Weights of a small mixture-of-experts language model, trained from scratch on English Wikipedia.
Size: 10 layers, width 384, vocabulary 5317, 66.8M parameters.
Experts: 24 experts in each of 5 layers, 1 pick a token, a shared expert of 512 neurons.
Training: a variant of Adam for the experts, 281M tokens, 2586 steps.
Below are experts of layer 4 (counted from 0) of a mixture-of-experts language model. Rows are named router (the router's row for the expert) and show model dimensions 96-191. Each number is 500 + 50 x the weight over its row's rms, rounded and kept within 0 to 999. Numbers have three digits each.
After each expert's rows: a language model's description of what the expert responds to. This comes from a sample of Wikipedia text that the model never trained on.

# expert 1
router:523547416423469488522568439459477553541482565507580398519540517543527480529410531580496549516435483506488435496553505468565425505516550421545592582384512486555463601493539472515520536558513450570441450563516443538462444461536599484565451572446506508558515419540428588581475486556441428504
Table digits and dates

# expert 16
router:523447553471527509477486539447466438468558510569503554460513616545455501497455448515514531418431517564433477610477441515561507565591469505412541540455453510567553556630383530527372443517477385532490594474556567463499533534514502513410485526468477491439475482436451597518397478484452402441
Sports events and teams

# expert 18
router:551433515581596472531481474526497491442488440518516542504493459534495487459523473485514503496480485448606542472517431505467583452468484493510468467523522415499463572499410443538442407499369450414542447517466568477526518439512466514364435514474577482496534437576506480514516578457491498498
Career roles and verbs

# expert 13
router:507588611503589511407510484591490487470443429431387548536475452383512512462557571491578468563510526525486549517510526556480411566496537513478588417549532531555578469468488435439529540410548503417476491533461566584482573409582510488533552551457471513472547511479502477528516543444580573398
Word-initial prefixes

# expert 19
router:428548427571541492474469544432531469562580490471539559461413536488506497573539599548586536439573553558457455424493512494452404433547457568513481517466514602479501537426526532491489570496549563463484410550591532578555481562442521352562573428480540485510491502567503496532557547571407481512
Scientific word suffixes

# expert 14
router:500450499509446487580609549533488453424422446532505378472549514544544551459498470462522401577552469437550438398505509491458551513458503523470503562615488531447569431483422601498555466519465577510531502489507459461504402608459556538466486492463532573545488415502512412483498549546535458497
Prepositions in titles

# expert 8
router:494474493389492558534491454478610475505540465484479491476523477431477550465527452442484495527583388516482615427427480534496457527501490418417470436446459504509503506483524468557451506504515477454550577504404422467483504542501549523423451444544529539485468528495575549394487488516578558506
Name-initial word pieces

# expert 23
router:549550616526531498565497459416426509574508549512595534490491433585465483526538512457523469414567508474472455515497561521478531504425563495508448540518485470441402470483539500501485510555532455553490474534418434455519571399463517456444436581626501419439556579503422485476535503501599564490
Quantifiers and numerals

# expert 22
router:505488430552444448506552560534432544483482502483509452524525455566435460536407543431587477568440549458549425446529532470507502474560553495572457574434559434509521491501489543559520513553517491550532485494531445464430442536476509538505534462533496537500455448444457447578468575498482398546
Spaces and table cells

# expert 20
router:530457547514526575512491467500494498523459444458450522461455455524515483524547517510385394566512503445505564575438577455572469456427507568387542512476488465606472426541519497388576495473471546551491540435547521480526598472461502482492525530559408470459497566468590475503448490434532455582
Determiners and possessives

# expert 0
router:458428520590503494507548466563434475539435452499510487569431435576406517535377517517496447527448505432495482498550558509453556449503537548567446512510497507439544405451444516543582464526484574531466420414487444468542405555441472544476520512426543544526478483464423368536504463547450523457
Prepositions after verbs

# expert 12
router:493561517396430442523570600496597515484487555473481512460495629526462533510467541511470612415462523482444545458542575443565564603516508531503587510541611471524419614483534520539543551542524538535404479539516445480409443422483429391591447533551573478545469475499441505464614501520477452477
Year digits

# expert 10
router:496447479531463566582423457593544519562472473524497510518518470414559469524576439554498544481437409556494405499532563487528497443543448580554402556587562489574503419511573505437537431488485441431500497464466537552495510525556419540570560448494486505546485574481461478470522463539443496450
Commas and conjunctions

# expert 3
router:506428397541434494543580470536435541469487512557501426537397553545483460488399560542561492574443543495550424436533575477479522458578536534531503554510581501499546453463506601510594482551526544529451489481547501465531441547474521539599545419520458520515413443504501394469486492516470436572
Table cell spaces

# expert 5
router:574486501445499436487498511480485582467556463423457479477499494537501496462497544547503490512449573480492462441557584479471415446538558538444491449551596448450546477523459529474521471479586496556461482599536468488563487511464537496552451469495489595459422517408500470551497502398490546496
Mid-word English fragments

# expert 2
router:489536503543470480462515527437512494504460448538519486563463479530515378522446498559434508570439497488590545525566411585478491417496441424554537493478565512391497452495510543517546455517527548459472443481523454476540494600415439562417494572469481418531581470475571465534472533559500545444
Table row delimiters

# expert 7
router:474540422432489456538593552402501443527550501501588417483447618535509499529453392559557475467549522522493466448471423499509431450543453477555466522591456544491523526482558580522409500507473462540485552476495482547556517534443466504483592421473410490466494455484540561460505438559484503523
Foreign name pieces

# expert 17
router:428454430443441546534464553454508489534570492560554366496484611495565503563479589539546523494536547523445512437384459497473491516531424433452518420504567530464470502539583582518471503488453563520569544534503529595553458556431481362570560416452483419464458519510487485492550479577497470476
Surname endings

# expert 9
router:502468415475557489441501512526467457406490455473519525440580604551463477515542470431571437583504532484492409568397433458443537423455457464505462464541447502524490480557514580466446522461517531606563434487537563473503519531498579521563421481546521512498463503504587535506528525444460365557
Capitals and country names

# expert 4
router:602517454589461458430451596517483566512552554429499506528489452464472444553524500516507433562414502460568490541470487565470558411531559558568486433480393478460524594464443450551578505505517563523503489425564550524554498430416572488511534557475543564479472447479458469586531515531451536491
Main verbs and auxiliaries

# expert 6
router:478455567565452446495478471455540411551420530552388597482530509533431480482481530510479518404573508426439524491542573504439443477459541457547479554470474515494452622519438506479520458410486557571519503568452480434503457547463517500569421511522537553460447502520446550509473422492460509538
Measurement digits and units

# expert 11
router:455435515433435504548483470538458555520483543435562464541538409492497430450467525435505534553529527451494592510520381452490589564523573459582479450451428473445488510491502437536547514493494578491599446449478489562542418539548514534488502428491507560521489495532458556428399530502477573491
Pronouns and sentence ends

# expert 21
router:485512444434485425482480556421488528415493528638510509471528511502508601505546541477413514527462540557513455460554531406444558551428541458498572544506542481474529489476439602506592523453479498426438607567481436441447567545486471516577464439493517550526553504526547543523393433473497529602
Biographical date parts